Below are experts of layer 6 (counted from 0) of a mixture-of-experts language model. Rows are named router (the router's row for the expert), up (a neuron's input weights, with its number), down (a neuron's output weights, with its number) and show model dimensions 0-191. Each number is 128 + 32 x the weight over its row's rms, rounded and kept within 0 to 255.
Before each expert's rows: a language model's description of what the expert responds to; "mostly gets" lists some tokens that are sent to it at least half of the time. This comes from a sample of Wikipedia text that the model never trained on.

# expert 10
Table cell separators, line breaks and divider rows, plus mid-word pieces of non-English names with diacritics, e.g. Norrköping, Gümrükçü, Mühlhäuser.
mostly gets: " gu", "|---|---|---|---|---|", " fac", "|---|---|---|---|---|---|---|", " deb", "| "
router [177 157 116 188 101  91 135 151 144  84 119 114 114 192 123 156 114 106 117 121 123 121 172  82 185 159 175  58 176 100 128 187  79  69 103  86 197 160 152 182 172 109 135 138 123 146  57 109 105 156 111 132 183 155  79  83 112 153 184 161 174 104 104 133 194 134 129 168 149 132 129 118 117 117 107 120 113 131  72 111 128 119 102  83 168 140 148 123 141 155 129 135 144 137 156 165 147 137 111 126 114 112 185 112 129 137  62  81 131 123 159 115 165 148 181 135 135 132 177 137 112 132 117 147 127 100  90 107 142 136 140 137 109  77 122 105 116 131 151  91 138 114  97 123 110 171 124  68 121 129 159 113 143 124 199 189  98  77  66 141  90 152 159 110 116 196  82 111 124 109  81 151 104  97 109 111 171 143  66 138  73 108  41 123 108 120 148 153 110  61 140 119]
up0 [161  95 150 161 107 158 141  92  54 116  86 125 119  71 132 145 203 101  84  99 185 176 138 113 147 110  98 161 149 137 130 110 132 147  84 169 116 133 157  90 130 107  94 143  74 119 119 164 138 154 139  81  94 165 133 110 126   9 103 119 111  99 160 118 162 116  92 208 136 147 141 148  85 130 131 138 120 127 113 120 116 135 152 174 153  91 106 158 112 102 146 105 171 110 102  83 187  86 167 116 124  99 162 208  91 145 139 147 147 106  90 115  82 137 116 113 112 135 213  68 170 168 134  77 121 129 155 142 126 105 110  49 152 140 138 104 138 139 136 113 160 162 100 137 106 151 188 130 126 136 118 123 116 134 175 119 159  91 120 121 149  95 196  46 124 123 140 169  77 174 109  83 154  97  61 154 171 103  83 125 115 112 160 117 115 115 139  97  91 122 138 130]
down0 [ 90  66  81 147 163 113 124 119 128  90  65  90 181 104 136 147 154 146 127 138 113  79 145 125 150  96 119 144 140 125 127  85  87 112 137 140 113  82  69  85 109 143 157  70  95  84 109 133 122 149  79 144 135 134  70 213  95 128 141 129 154 140 194 124 119 111 112 144 120 115 145 129 192 161 170 122 158 147  91 170 146 112 105 100 112 129  87 153 101 117 134 105 176  79 178  86  67 153 195  93 144  72 102 101 141 116 144 109  92 167  86 143 117  83 108 144 138 107  84  79 107 112 135  79 172 135 141 132 148 193  96 174  53 180 127 143 144 127  99 134 100 184 143 196  81 184 144 113 128 129  91 140  83  93 120  84 188  96 123 212 130 147 123 162 122  80 149 156 183 129 149 145 118 153 135 106  81 124 166 156 155 130  79 141 113 138 138 132 143 129 140 133]
up1 [126 124 116 137 156 114 175 159  95 163 126 145 134 132 168 140 110 172 168 216 136  68 135  95 190  63 177 134 140 124 156 117 148 147 178 110 117 118 212  94 186  92 134  93 107 116 135  93 180  93 109 103 115 125 148 102  86 143  67 139 107 182  71  81 108 101 158 119 102 150 171 135 119 133  76 140 123 133 140 116 194 169  77 169 136  70 158 122 117 106 119 177 106 166 133 156  69 137  64 130  97 109  98 152 222 138 147 110  76 113 134  93 114 150 156 118 181 145  63 146  90  92  98 161  96 104 118 121 115  85 125 107  69 108 141 140 118 144 108 144 156 106 153 118  44 155 146 112 168  90 191 146 132 132 166 152 149 158  92 108 146 134 134 171 127  99 114  76 109 110 146 130 138  96 117 115 160  83 105 156 119 142 114 129 146 115 141 126  86  99 186 138]
down1 [157  76 124 131 127  89 164 106 202  70 120 160 116 141 120 127 152 127 155 136 107 174 187 101  99 151 127 133 121 151 120 162 103 146 111 110  76 155  80 147  57 152  98  85  63 183 150 100 111 112 188 120 110 133 118 120 147 107 141  72  74  70 154  95  95 166 138 116 157 139 119  77 150 150 108 171 148 158  75 112  70 156 181 119 170 155 131 116 137 127 147  66 183  97  97 133 133 131 119 184 112 118 174  35 115 152  79 146 126 109 157 111 124  90 108 152 129 135 147 108  88 116 110  89 158 148 113 141  95 106 173 122 108 153  93  95 109 196 110 103 120 127 146 119 147 166 166 146 191 141 172  63 106 126 112  79  88 123 136 119 144 172 139  73 152 124  75 129  89 126  96  94 119 113 174 136 115 122 146 146  71 163 135 177 149 100 124 101 216  93 142 109]
up2 [123 109 146 116 156 152 170 132 125 151  88 145 142 127 130 161 113 128 136 147 147  76 116 118 147 118 159 174 136 129 154 173 153 141 114 110 119  85 134 137 109 118 157 136 139 170 136 197 137 117 113 122 155 118 127 169 118 108 159 133 119  56  98 129 122 223 133 121  95 138 167  93 143 123 152  88 153 197 121 176 193 169 159  93  82 107 142 153 148 121 101 176 185 143 108 113 126  93  99 152 142 117 114  83 125 157  44  91 173 139 112 120 174 171 160 168 153  97 200 158  65 137  89  92 155 122 118 119  70 142 100  94 119 134  76 106  61  71  81  73  87 121 132  84 129 163 146 142 154 143 193 136 140 145 178 124 162  80 122  63  96 192  89 107 135 105 161 175 144 135 159 173 119 138 133 171  84 114  86 105  59 149  96 110 113 120 150 163 151 113 176 139]
down2 [120 137 135 133  96 132 119 105 125 109 131 111 113 102 117 138 190 147 149 148 149 171 139  80 134 103 168 104 138 135 162 139  93 140 125 109 103 155 115 105 140 206 140 167 143 129 108  78  97 119 112 111 125 129 136 107 120 102  92 135 118 153 115  85 176 108 133 163 141  98 169  64 150 122 139 112 140 156 118 150 206 162 105 160 143  77 136 113 159 117 112 191  68 101 190 108  70  93  79 176 127 142 129 176 101 119 167 184 168 177  92 106 103  98 130 119 177 154  72 145  82 168 152 125 115 139  77 102 100 113  67 150  89 162 146 178 199 134 111 131 109 110  64 121  98 119  59 120  85 116  97 188  87 107 117  85 135 157 135  84 151 100 189 126 133 138 136 166  70 111 100 133 143  87 167 115 148  88 145  72 117 170 140  62 141  91 101 132 101 161  72  57]
up3 [161 110 154 115 141  82 157  94 146 146 190 120 114 100 141 141 111 140 181 130 124 114  91  82 167 165 116  76 100 128 164 178 149 163 134 185 149  82  96 133 120 116 141 150 161  96 108 123 130 111  95 129 121  96 141 150 137 135 178 133 103 127 101 118  99  90 119  84 138 111 153  79 129  93 116 148 131 139 153  88 109  86 134 148 157 103 165 113 140  44 109 100 161  99 113 104  53  96 120 116 173  85 160 209 140 125 124 156  82  79 115 100 146  56  62 154 173 195 140  55 110  80 100 148  65  96  95  99 137 125 146 147 105 135 121 124 131  80 114 125  83 153  63 187 152  59 127 121 102 121 126  84  92 139 125  89 104 126  77 193  99 104 132 113 179 122 103 170 136  86 148 170 128 157 148 168  89 160 124 167 133  72  95 167 102 112  98  89 123 117  97 102]
down3 [ 99 176  77 128 127 124 133 158 135 112 126 134 190 133 134 106 104 107  95 130 138  85 146  90  88 169  46 137 179 121  87 150 106 205 107  94 141 161 121 167 155 155 114 100 156 110 147 124 101 114 122  88 153 122 162 109 132 126 153 147 104 199  95 194 133 148 137  91 155 101 152  58 159 184 139 130  80 119 195 109  97 105 165 131  94 125  84 174 117 110 109 165 123  99 141 167 179 144 105 135 100 135 148  85 125 180  85 150 104 145  89 112 147 162 134 181  88 129 160 142 122 143  68 132 121 183 147 191 172 100 128 182 139 165 137 129 183  98  99  94 195 115 148  97 113 166 129 124  77 172 171 135 132 150 169 148 137 160 127 165 121 116  95  89  84 140  89 147 149 148 103 105 119 194 105  52 172 138  80  79 135 190 134  99 105 134 125 153 123 125 163 165]
up4 [166  70  61 100 129  45 194  84 132 101 101 145  85 158 115 113 129  63 179 138 146 112 132 156 123  69 138 113 133 153 136 113  57 106 142 130 111 104 115  72 145 189 178 127  87 124 132 127 128 123 130  80 127 181 145 123 150  65 153 103 114 108 190 140  69  92 110 143 152 135 134 173 136 135  73 125 116 133 192 159 153 129 113  68 103 121 181 160  93  80 117 132 144  95 133 120 123  99 129 156 136 129 197 135 210 176 156 116 109 102  72 138 106 116 120 153 146 170 186 145 117 124 171 159 138 110 173 103 141 140 142 110  88 135 100 127 154  75 135  87 151  93 193 168 152 129 124 127 127 104 144 151 128  99 104 120 111 121  69 102 146  99 136 158 126 159 155 104 146  55 175 136 167 151 139 132 171 135 109 178 119 118 180 123 178  97 189 132 140 111 182 136]
down4 [158 177 153  72  75 123 142 107  99 173 126 130 161 109 118 132 154  54 145 183 104 103 166 160 165 153 110  70 103 209 191 195 163 134 142 159 100 123 136 162 126 135  99  90 100 171 152 133 143 141  92 115 158 135  62 127 121 195 100 112  92 146  83 123 149 144  95 105 156 117 194 148 119 129 108 184 168 120  88  98  90 207 124 121 122 113 134 100  94  77 119 138 100  99 157 118 136 138 159  86 133 184 152 130 139 126 171  48 137 103 126 145 142  70 100 113  57 116 153 124 129  87 127 142  92 147 114 143  88 215 140 141 105 158 110 120 149 133  91  86  99 150  99 124 139 148 140  93  95  73 100 106 149 116 155 109 129 125 151 103 143 131 154 105 137 111  67 218  94  83 100 102 110 140 108 149 112 121 102  83 180 162 160 118 167 132 125 108 101 111 118  87]
up5 [144  96  63 123 139 106 128  91 179 222 116 104 152 211 135 162 137 179 130 171 138 103 123 112 135 101 144 101 150 106 107 176 169  68 156 144 200 172  86  94 136 112 165 172 148 167 212 179 162  77 105 138 128 157 110 123 172 112 163 123 147 119 144  88 113  71 111 203 149 134  98  79 150 137  92  72 103 121 137 124  92  86 166  96 140  64 137 133 116 116 106 175  87 106  88 115 201 196 139 170 105  67 138 113 132 135 106 119 137  72 112  75 170 159 102 119 159 134 102 127 117 181 146 143  94 145 121  89 102 105 140 108 110 149 105 148 119  72  94 118 118 130 116 108 117 129 138 157 108 137  95 103 142 127  95 127 179 127  83 128  99 108 159  96  88 113 108 125  98 127 138 102 163 110 124 171 105 108 106  50 100 163 138 161 146 142 139 126 159 150 126 180]
down5 [136 145 167 156 108  98 186 145 119 102 144 142  81 121 103 140 107 108 103 145 117 120 153 125 143 164 161 152 112 107 160 150 182 195  44 119 116  97 179 126  92 117  93 117  94 140  45 130 155 193 141 144 136 110 128 152 127 116 160 120 141  73 135 128 166 172 124 104 125 142 154 163 105 152 192 134 192 138 122  90  84 156 128 124 142 158 120 211 136  70 120 111 123 161 129 151 110 160  54 103 125 122 122 110 163  67 164 147  98 160  61  87 159 131 120 134 150 131 110  94 150  75 163 124 109 110 169 110 117 125  93 152 109  90 163 120 171 128 183 156 128  97 155 175 157 160 184 159 173 123 151 142  89 149 137 157  81 117 129 150 190 132 119 162 148  86 134 151 143 127 148 104 127 149 124 139 136 124 127 164  58 169  65 142  61 103 118 138 215  92 174  65]
up6 [144 137 127  92 126 110 158 129 136 101 114 174  55 156 153 106 130 103 141 137 148  98 120  93 152 100 124 134 148 110 168 221 122  89  71 123 135 156 114  98 148 148 140 120 112 123 183 122 205 114 164 150 181 145 153 131 151 135 113 164  72 130 142 121  72  89 154 151 180  95 158 138  58 124 159 124 139  75 141 134  26 110 127  96 148 143  83  81 113 126 124 152 122 134 153 170 149 107 163 172 153  90 118  82 106 156 122 126 108  87 182 146 144 121 107  93 160  83 133 142  79 133 160 131 122 136 131 153 124 156 160 180 114 130 159 177  95 182 180 204 125 138 109 113  95 104 170  83 122 146 106 122 176 101 185 162 126  39 124  89 114 151 141 162 152 104 121 121 133 106 131  87 177  96 156 162 124 139 153 219 149  97  82 107 145 160 107  70 110 110  94 145]
down6 [ 85  90  85 130 180 109 125 126 182 179 152 107  98  80 113 110 180 159 110 100 111 188 119 141  98 154  80 127 139  98 129 112 177  92 109 142 141 112 132 138 177 122 109 175  56 182  81 134 134 146 147 114 132 137 103 130 107 127 163 166  89 116 127 146  70 122  77 158 154 111 131 197 107  93 160 138 169  80 101 105 185 177 163  94 136 147 123  77 146 137 157 158 161 143 142 146 109 109 117 142  99 135 149 148 151 120  71 111 132  90 106  88 167  92 125 178 144 193 138 139 195 142 129 100 182 134 158 116 140 108 141 124 155 106 148  76 134 185 109 135 118 163 171 120 144 102 174 175 189 132 150  63  86 197 151 141 164 123 104 139 157  68 121 126  75 108 120 146 160 144 178 145 148 141 143 154 152 183  94 177 121  57 153 131 127 104  75 172  97  87  90 153]
up7 [121 142 175 139  96 176 122 105 145 135  96 127 141 164 148 150 101  97 138  73  85 146 167  70 132 106 102  93 174 161  35  83 177 193  92 107 137 142 143 164 169 142 129 179 137 173  91 132 143 124 131  71  84 141 150 133  92 130 127  93  88 127 121  70 170 173 181  96 129 165  87 127  91 197 121  92  76 117 146 140 111 169 113 164 105  94 188 101 123 122  79 117 123  92  83 100 180 156 162 187 181  58 118 127 131 160 152 193  96 108 184 103  94  97 199 132 166  84 130 179  85 134 100  84 149 116 126 130 120  83 119 100 143 159 138 142 114 158 185 123 143 136 141 104 103 123 118 112 116 112 120 134 148 191 152 122 151 131 137  94 111 120 166 139 155  90 104 139 117  94 111 132  79 136  86 149 126  86 155 129 136 104  84  99 178 114 108 165 141 146 133  69]
down7 [ 89 117 154 135 169 126  91 155 141 141 104 160  91 122 125 123 152  90 123 170 111  46 172 104 162  56 101  89 166  90 141 121 110 133 135 145 175 125 134 182 123 168  91 121 172 121 182 106  49 105 109 134 102 141  84 175  99 101 124 131 125 106 175 190  99 192 135 144  63 117 177 140 159  97 141 129 166 148 103  84 120 130 108 152 167 120 180 129 137 163 136 105 169 164 145 122  68 105 148 123  95 113 105 119 162 106 102 117 145  86 156 166 139 138  95 134 106 149 110  55 152 156  92 171 154  84 125 113 128 161  95 132 141  83 107 110 173 107 139 186 119  88 105 145  94  88 131 122 124 129  51 124 127 189 138 110 103 132 139 151 103 126  63 112 118 150 130 131 134 182 114 147 164 137 143  62  39 162 122 137  89 139 119 164 117  86  75 174 119 133  42 122]
up8 [ 64 135  87 131  71 158  94 175 101 145 119 122 120 191  89  94 178 140 144 113 175 143 136 120 112 174  35 104 138  68 140  67 185 147 136 104  91 145 150  48  64 100 158 149 113 190 172  91 153 110  88 119 123 149 107 144 137 130 109 156  70  86 119 139 126 132  67 154 124 165 137 138 106 120 102 145  95 105 135 117  87  95 193  59 163  80 121 153 130 105  60 127 146 134 130 122  91 130 117 145 143 146 101  95 139 179 129 128 169 106  95 140  89 160 146 211 162  97  85 137 180 124 119 130 120 114 115 113 150 108 148 109  94 108 152 126 145 143 104 114 144 154  99 146 152  83 125  83 106 154 113  98 164 103  96 123 118 124 158  87 124  69 148 111 105 151 194  97  93 142 143 176 108  94 154 109  64  67 112 126  57 133 158 148 123  92 167 113 131 105 124 149]
down8 [108 108 142 138 146 133 186  65 128 128 122 142 140  91 151 181 145 107  88 143 145 145 174  93 171 109 125 142 138 138 137  70 117 160 130  56 148 123 117 117 151 111  71 145 134 169  81 169 144 127 161 124 145 152 145 122 131 137 110 132 154 156  77 178 113 216 112  78 122  90 146 105 124 157 123 103 131 128 108 132 177 135 128 101 136 184  82 148 140  77 100 106 126 118 162 127 124 102 163 127 153 154 159  83 171  99 107 113 131  92 130 109 129 192 165 114  72 114 142 160 105 116 190 194 112 137  75  88  53 124 213 145 138 165 153 120 106 129  95 125 105 101 139 130 156 140 150  72 139 123 135 181 105  52 123  78 155 145 157 118  96  79  68  82 150  50 123 122 174  90  88 173 150 164 187 147 114 157 117 163 160 112 111 117 141 117 151 204 147 142 163  83]
up9 [141 104 107 100 182 217 138  82 120 129 142 114 162 130 145 100 152 153 133 126 147  88  60 137 112 137 129 142 137 121 132  87 143 137 116 120 184 123 130 185  99 140 145 142  85 157 110 146  89 163 121  90 177 136  94 147 117 110 157 133 117  88  65 169 185 174 102 139 181 137 162 140 113 136 106 127 167 197 184 177  59 103  89 144  80 146  90 130 182 128 154 150 119 128 174 112 163  64 132  82 110 171 109  77 125 120 116 125 179 168 139  41  89 147 163 119 137 130 150 138 147 167 150  73 144 155 114 105 171 112 109 139 138 133 136 126 110  91 183  98  93 148 124 134 109 143  70 145 116  86 169 109 107 112 114  93 140  99  98  98 186 151 185 111 114 161 119 142 146 165 135 136  81 151 162 105 201 119  96 103 151  77 155 106 137  92 121  94 124 215  65 123]
down9 [120 188 101 138 215 158 143 114 196 149 123 167 152 100 107 104 126 142 132 143  92 138 129  87 149 151 185 130  61 141 138  97 154 135 170 116 180 105 109  92 164 151  90 107  78 149 129 121 126 128  82 119 142 121 128  92  66 121 110 134  95  91  93 132 125 122 135 107 133 191 161 113  95 103 151  84 197 124 137 128 129 143 107 139 154 141  92 132 128 127 120 153 148 125  86 140 118  72 145 162 155 139  95 112 132 126 107 152  55  93 139 133 101 127 162 109 102 131 105 127 114 126 148  90  65 122 134 165 181 129 203 114 112  87 199 117  76 204 139 113 128 175 110 118 179 118 135 168 137  98 153  53 173  95 111 170  83 122 147 171 162 160 143  94 131  86 136 224 161  90  93  98  98  96  79 142 116 122  97  77 108  98 140 156 194  60 111 129 169 129 126 126]
up10 [137 123 124 107 163 114 170 113  78 154 130 105 106 123 117  80 112 119 162 115 111 119 145  73  32 152 188 154 131  97 152 128 159  96 104 148  89 136 113 155 150 150 131 133 188 111 176 154 148  39 113 154 136  59 109 134 114 102  72 170 105 103 131 144  37  98  83 103 144  53 121 135 126 154 119 162  97 130 174 141 166 121 149 107 107 136 146 152 133 131 191 124 112 130 143 183 102 147 121  98 121 122 103 131 152 138 129 174 149 156 131  93 106 112 172 123 166 114 177 125 129 139 113 136  99  92 137 185 108 101  88 138 152 135  91 161  86 174 124 110 111 152 110  42 112 159 188  90 105 165 133  94 151 174 162 121 129 150 116 134 147 178 118 151 131 163 153 146 100  88 115  92 199  99 167 151 227 138  90  85 102 118 131 175  73  76 128 133 165 156 152 124]
down10 [ 69 109 151 108 106 135 114 135 130 133  69 175 158 145 141 128 196  79 110 131 105 111 120 115  88  96 128 100 164  64  89  92 143 134 109 139 127  89 150 124  33 105  78 180 101  79 169 151  43 149 104 146 143 159 113  64 110  92 121  36 126 134 152 130 139 114 178 128 134 115 116 127 138 113 109 131 126 131  59 159 130 174 101 160 142  91 172 162 115  99 107 191 165 110 101 112 149 176 138 185  95 115 110 152  77 158 178 162 163 144  91  79 195 106 130 155 100 143  89 134 161  71 115 123 151 104 103  89 100 141 134 173 126 179 131 129 126  97 170 139 145 133  86  92 112 132 113 126 116 163 152 183 170 126  85 100  97 147  88  54 165 163 128 128 179  95  89 114 109 156 118  90 140 164  95 128 149 159 108 169 193 125 126 111 137 125 151 119 126  96 124 117]
up11 [126 130 140 105 123 157 134  99 171  89 101 148 169 173 122 101  92 191 114 147 109 143 109  90 118 118 201 137 111  96 186 106 106 183 124 126 130 137  46 116  65 159 155 123 105 123 144 142 126 156  84 121 108 116  84 171 135 148 162 114 163 126  95 174 172 154 120 112 137 148 134 144 109 136 131 143  53  55 133  59 166 138 165 102 149 147 163 134  81 140 154 109 213 130  77 139  97 141 110  73 137 145  86 166 152 111 118 103  96 146  96 211 143 176 120 119 164 156 132  94 154 164 140 143 121 102 106  81 160  71  84 134 112 147 111 130 135 153 100  82  74 135 164 145 199 131 138 134 169 121  44 133 132 144 132  98 154 132 141 126 167 135  91 132 154 118  96  59 150 123 101 156 140 170 121 105  92 197 116 116 143 109 118  67 136 150  85 122 164  75  93  82]
down11 [124 132 181 120 147 214 178 149  78 129 173 194 164  90 155 149 165 142 141  74  92 107 100 153 140 110  98 125 147 104  69  97 125  75 155 102 150 145 131 158  78 146 102 160 134  99 106 131 142 109 127 137 149 128 139 123 112 164 115 144 171 153 168 119 159 105 110  91 109 123 114 177 109 123 118  81 109 156 171 154 126 169  81 119 136 146 125 206 117 125 118 125  89  96 169 174 117 164 140 115 153  94 172 121 164 127 123 126 148 128 107 113 165 126 154 109  87 133 125 179  28 126 129  85 120 152  75 179 112 155  94  96 126 123  94 140 126  93 153 102 176 168 152 140 114 136 148 108 105 134 153  68 103 122 108 200 125 114  78 182 188  70 122 156 107 226 138  61  78 113 109 120 155 107 145 168  71 129 112 105 113  75 123 190 124 113 138 106 165 107 140 179]
up12 [126 121 123 172  65 126 116  68 178 114  95 110 125 188 161 130  92  85 146 164 203 110  95 150 114 106 136 104 108  85 167 143 116 162  86 168 129 133 144  86 127 159 136 165  67 165 156 141 170 180  91 147 122  97 171  74 122 102 106 167 155  98 116 190 135 157 138 142  77 122 133 101  77 180 133  40 101 122 140 127 139 131 111 127 128 138  79 117  93 183 143 120 143  94 113 170 121 120  90 135 175 146 194 126 156 161 133 120 121 144 125  99 155 152 173 132 144 174 179 119 154 146 123 105 135 134 122 188 133 154  53 154  87 112 174 124 160  46 166 120 159 117  86  86 112 176  78 108 171 126 111 134 154 129 137 104 178 144  65 152 103  91 165  97  57 101 121 109 105 106  88  96 143  69 119 154 147 128 132 156 113 126 117 157 152 117 107 137 205 149 118 121]
down12 [187 124 167  64 117 171  75 148  99 164 162 169 110  67 166 152 138 116  77 133  92 120 100 122 125 155  98 134 112 125 153 127 144  57 130 153  83 134 136 144 106 154 214 139 157 140 141 148 105  93 114 165 132 140 168 167 167 188 148 145 159 133 124 157 166 106 122  83 106 113 145 143 144 124 127  79 255 157 131 132  52 172 110 154 136 154 148 134 161 156  72 111 117 144 157 135  92 182 166 147  96 120  88 123 118 131  86 138  84 124 107 140 100 135 126 106 112  60 152 178 153 126 159 105 126 156 116  57 108 104 141 128 138 103  80 168 102 169 119 120 107  95 141 134 168 178 161 126 132 126 140 128 171 133 167 149 155  68 111 138  86 139 130 109 183 192 117 133 141 115 147 150 125 157 140 159  82 133 108  67 135 165 135 126 141  98 198 148  45 144 143 139]
up13 [164  97 166 139 134 105 192 136  68 104 131  95 126 109 179  99 127 120 133 171 106 129 175 168 121  95  88 142 111 180 177 138 106 144  78 102  65 122 178  69 106 117 161 130 139  69 106 131 135  96 150  66 181 113 148  97  99  92 149  80  66 135 131 142 141 106 158 113 158 101 132 155  98  97  88  79 126 101 112 111  85 137 135 104 148  57 145  63 128 114 112 114 179 169 137 156  91 140  84 153 118 135 136 134 146 122 134 169  96 128  82 128 174 134 152 143 139 107  93 121 201 107 118 120 125  87 109 153 151  73  90 117 130 131 159 154  69 124 137 106 115 109 156  97 137  76  99 118 129  95 165  83 200 137 103 153  70 117 118 168 178 140 200 141 171 101  76 119 123 110 148 186 141 164 138  83  66 160 171 111  92  72  78 153 164 178 135 138 146 113 144 111]
down13 [149  93 152 108 141 174 119 133 102 169 110 127 134 172  93 162 111 102  80 174 216 108  91 158 163 156  95  84 144 117  64 117 164 123 103  67  90 130 116  90 105 170  84 108 120 144 129 146 154 166 130 154  74 125  91  94  96 149 146 149 191 115  52 193 111 116  99 147 123 151 172  82 111 111 182 228 126 175 154 114 107 128 125 120 119 181 143 138 163 162 156 150  91 126  73  87 128 142 126 138 106  97 122 144 161 118 107 118 156 168 123 142 106 137 142 120 178 117 205 105 108 136 111 111 166  99 131 149 170 132 149  81 131 127 107 119 146 112  91 132 145 139 121 109 148 179 141 211  60 151 153  89 115 113 168 144 164  97 138 152 170 106  99 124 153 157 144 120 168  87  61 129 102 130 125 176 172 155  96 181 119 112 129 136  99  47 118  93 141 165 106 113]
up14 [117 176 101 149 207 127 179  95 105 177  83 109 176 170 136 126 208 119  87 114 151 131 134 104 134 170 122 121 145 153 166 137  51 145  92 118 134 109 159 148 101 155  76 112 106 103 125 150 113 104 104  80 173 140 137 105 181 100 155  58 127  54  97 132 140 131 135 115 160 137 114 148  87 155 165 170 123 118 129  99 123 119  91 100 105 122 129 141 120 119 109 140  76 120 151 147 130 127 118 167  87 178  82 137  95 140 146 120 185 157 128  99 117 130 189 125 174  93 107 100  75 154  88 115  83 152 172 170 148  84 152 109 137 103  84 180 112  86 143 114  59 118  93 136 216 162 148 149 103 195 138 149 105  77 107 129 127 105 160 136 139 148 118 143 140 149 196 158 108 157  91 110 159 105 124  90 128  57  77  98 169  90  94 160 131 161 137 163 186 140 156  98]
down14 [179 122 127 118 128 157 146  99  99 160  93 140 155 101 155  88 147 128 101 195 136 159 117 109 132 121 131 142  68 102  97  97 135 234  79 178 104 127  68  81 127 160 106 146 155 109 149  92 167 107 113 180  97 121 136 160 124 179 119  84 148 129 109 175 139  81 132 140 120 133  83 152 159  90 129 105 134 108 143 159 119 136  82 118 180 127 118 179 127 164 148 115 141 138  76  93  70 121  85 190  86 159  83 148  97  99 191 156  85 111  71 147 135 129  85  86 149 124  93 147 134  99 149 132 107 134 133  54 113 116 130 193 100  85 100 100 160 160 121 115 147 155 103 106 104 187 156 123 159 108 119 103 126  81 150  78 153  93  87 193 157  99  59  93 112  72 103 200  94 158 144 149  81 130 118 101 117 180 175 131 162  87 155 137 130 139 140 112 126 106 140 107]
up15 [187 147 148 160 194 103 181  96 126  88 154 161  95 131  90 117 139 143 148  65 167  74 119 176  58 147 115 172 143 128 191 146  58 110  93 114 134 150 104 117 108 146 145  87 105  61 160 124 112 151 117  80  86 118 146 150 156 130 152  85 164  60 114  53 104 101 177  89  94  61 147 126 134 163 102  72 114 149 150 124 142 165 120 149 118 151 128 144 140 149 111 112 107 158 134 152 153 150 138 116 124 209 130  84 106  80 132 164 153 143  73 132 133 123 171 162 119 123 170  82 143 189 170 146 103  99 152 156 134 159  83 170 134  91 113  84 174  99  99 212  99 142 144  97  63 138 157 140 153 119 129 117 123 151 154 174 121  92 128  81 136 103 116 119 132 147 100 178 142 114 150 140 148  88 182 123 155 154  90 195 108 102 160 123 135 158 148 169 133 153 128 121]
down15 [128 128 129 146 121  89  88 160 138 179 154 126 149  98 120 158 157 166  82 193 149 109 145  94 194 113 153 123 155 143  82 168 135 219 132 135 158  80 142  72 217  94  64 148 114 143 134 132  94 149 112 141 109 108 106 139 163 115 142 120  72 123  95 174 179 173 112 128 127 148 171 106  84 126 123 106 155 143 188 128  68 118 176  94  76 118 134 146 166 119 123 130 119 139 102 113 174 123  67 116 107 145 124 183 118 111 217 167 161 132 189 191  72 172  72 165 104  92  87 139 137  77 117 150 104 130  98 143 132 118 135 115 117 155 116 103 154 107  99  80  91 151  27 163  86 132 108 132 136 115 155 139 148 153 160 181 136 142 139 139 136 129 144  90 168 107 113 143 150 114 115  74  69 144 156 133 112 147 112 112 114 192 145 139 128 141 160  95 155 153 141 108]
up16 [132 164  88 149 126 107 138 149  79 147  71 107 150 137 124 137 155 105 112 119 135 139 150 104 127 101 157 135 132  85 129  76 127 144 138 100 130  82 153 121 116 107 128 147 158 128 145  75 167 193 110 103 144 138 157 120 107 138  97 136 124 140 128 146 157 119 109 160 136 142 129 123 189 121 132  93  71 183 162  74 193 196 136 120 124 176 155 155 154 110 140 154 164  67 103  75 145 124 122  93  91 158 112  99  97  57 160  70 119  93  90  90 124 158 170 140 113  64 140  86 129 134 130 123  74  36 100 190 145  75 151  94 125 158 144 125 136  59  83 172  59  95 193 135 136 137 132 137 111 142 152  98 148 150 101 191 147 173 100 127 209 120  95 129 176  98 109 183 134 196 127 100 143  92 156 154 136 140 138 143 151 166  95  72 125 132 185 114 161 105 127  93]
down16 [105 103  96  56 109 143 121 174 168 125 157 122 131 120 127 132  77 142 145 114 116 105  58 117 116 134 115  95 128 177 165 168 183 132  94 125 158 175 102  94 118 154 144 116 124 149 119 126 135 174 149 114  78 163 109 128  99 149 108  95 150 129 118  95 117 167  57 133 121 102 175 147 104 130 128 161 152 145 186 159 139 122 121 122 112 104 180  82 201 120 118 103 103 150 128 143  94 102 181 189 170 135 129 183 193 166  98 181 154 223 155 130  80  75 104 108 174 141 114 114 153 116 142  97 125 115 142  59 138 148 141 124 149 134 141 128 204 216 143 171 125 134  79 154 115 151 123  97 173 102 124 159  55  80 138 112 131  65 133 140 105 161 162  87 169 155 147  77 132 106 205 139  79 178 112  98 101 167  94 106 156 140 120 153 119 143 145 129 134 127 107 100]
up17 [118 131 167 188  98 137 141  86 105 157 154 119 133 108 115 106 132 119 196  61 152 125 101 116  84 125 151 146 104 108 123 156 121 124 111 137  90 192 124  87 158 158  98 160 184  96 177 110 142 162 116 197 169 139 142 105 134 102 161 136 118 143 121 166 125 135 175 110 140 144 103 101 201 171 173 133 163 143  74 163 178 132 154 123 119 128 160 106 112 133 112 167 151 116  97 200 170 140 110  99 114 133 134 174 143  79  76 128  66 132 144 111 122 170 133 142 106 139 135  75 154 140 114 188 134 168 187 122 109  77 127  66 169 159 117 134 156 142 102 131  65 149 123 178 100 200 161 125  96 147 155  70 111 149 146 110  87 119 132 121 167  76 109 144 118 100 118  95  75 105 123 103  61 124  98 160 131  84 173  61 158 158 129 100 132 126  47 172  85  96 168 150]
down17 [ 59 124  88 164 136 130 122 167 146 104 125 140  88 160 148 122 104 172 150 142 133 106 147 141 114 112  86 116 105 148 147 123 111 179 142 171 115 128 130 157 143 154 120 159 137 117 131 132 101 149 102 182 118 131 153 101  85 164 113 154 141 141 166  64 115 143 107 168  83 151 157 104 119 145 136 104 144  83 193 136 160 166 173 119 192  95 115 157 115 105 114 111  78 151 193 149 103 130 126 158 145 115 176  77 140 139 123 102 181 124 121 151 202 101 101 142 191 131  85 189 163 103 176 168 120 129  93 109 115 189 142 113  83 163  66 101  94 155 201 162 170 176  89 153 144  90 157 117 178 155 189  31 120 191 103 105 209 107 151 115 113 127  76 135 158 177 149 129  46 142 110 108 164 149 123 145 112 125 160 155 112 158 107 149 108 157 105 119 106 123 150 140]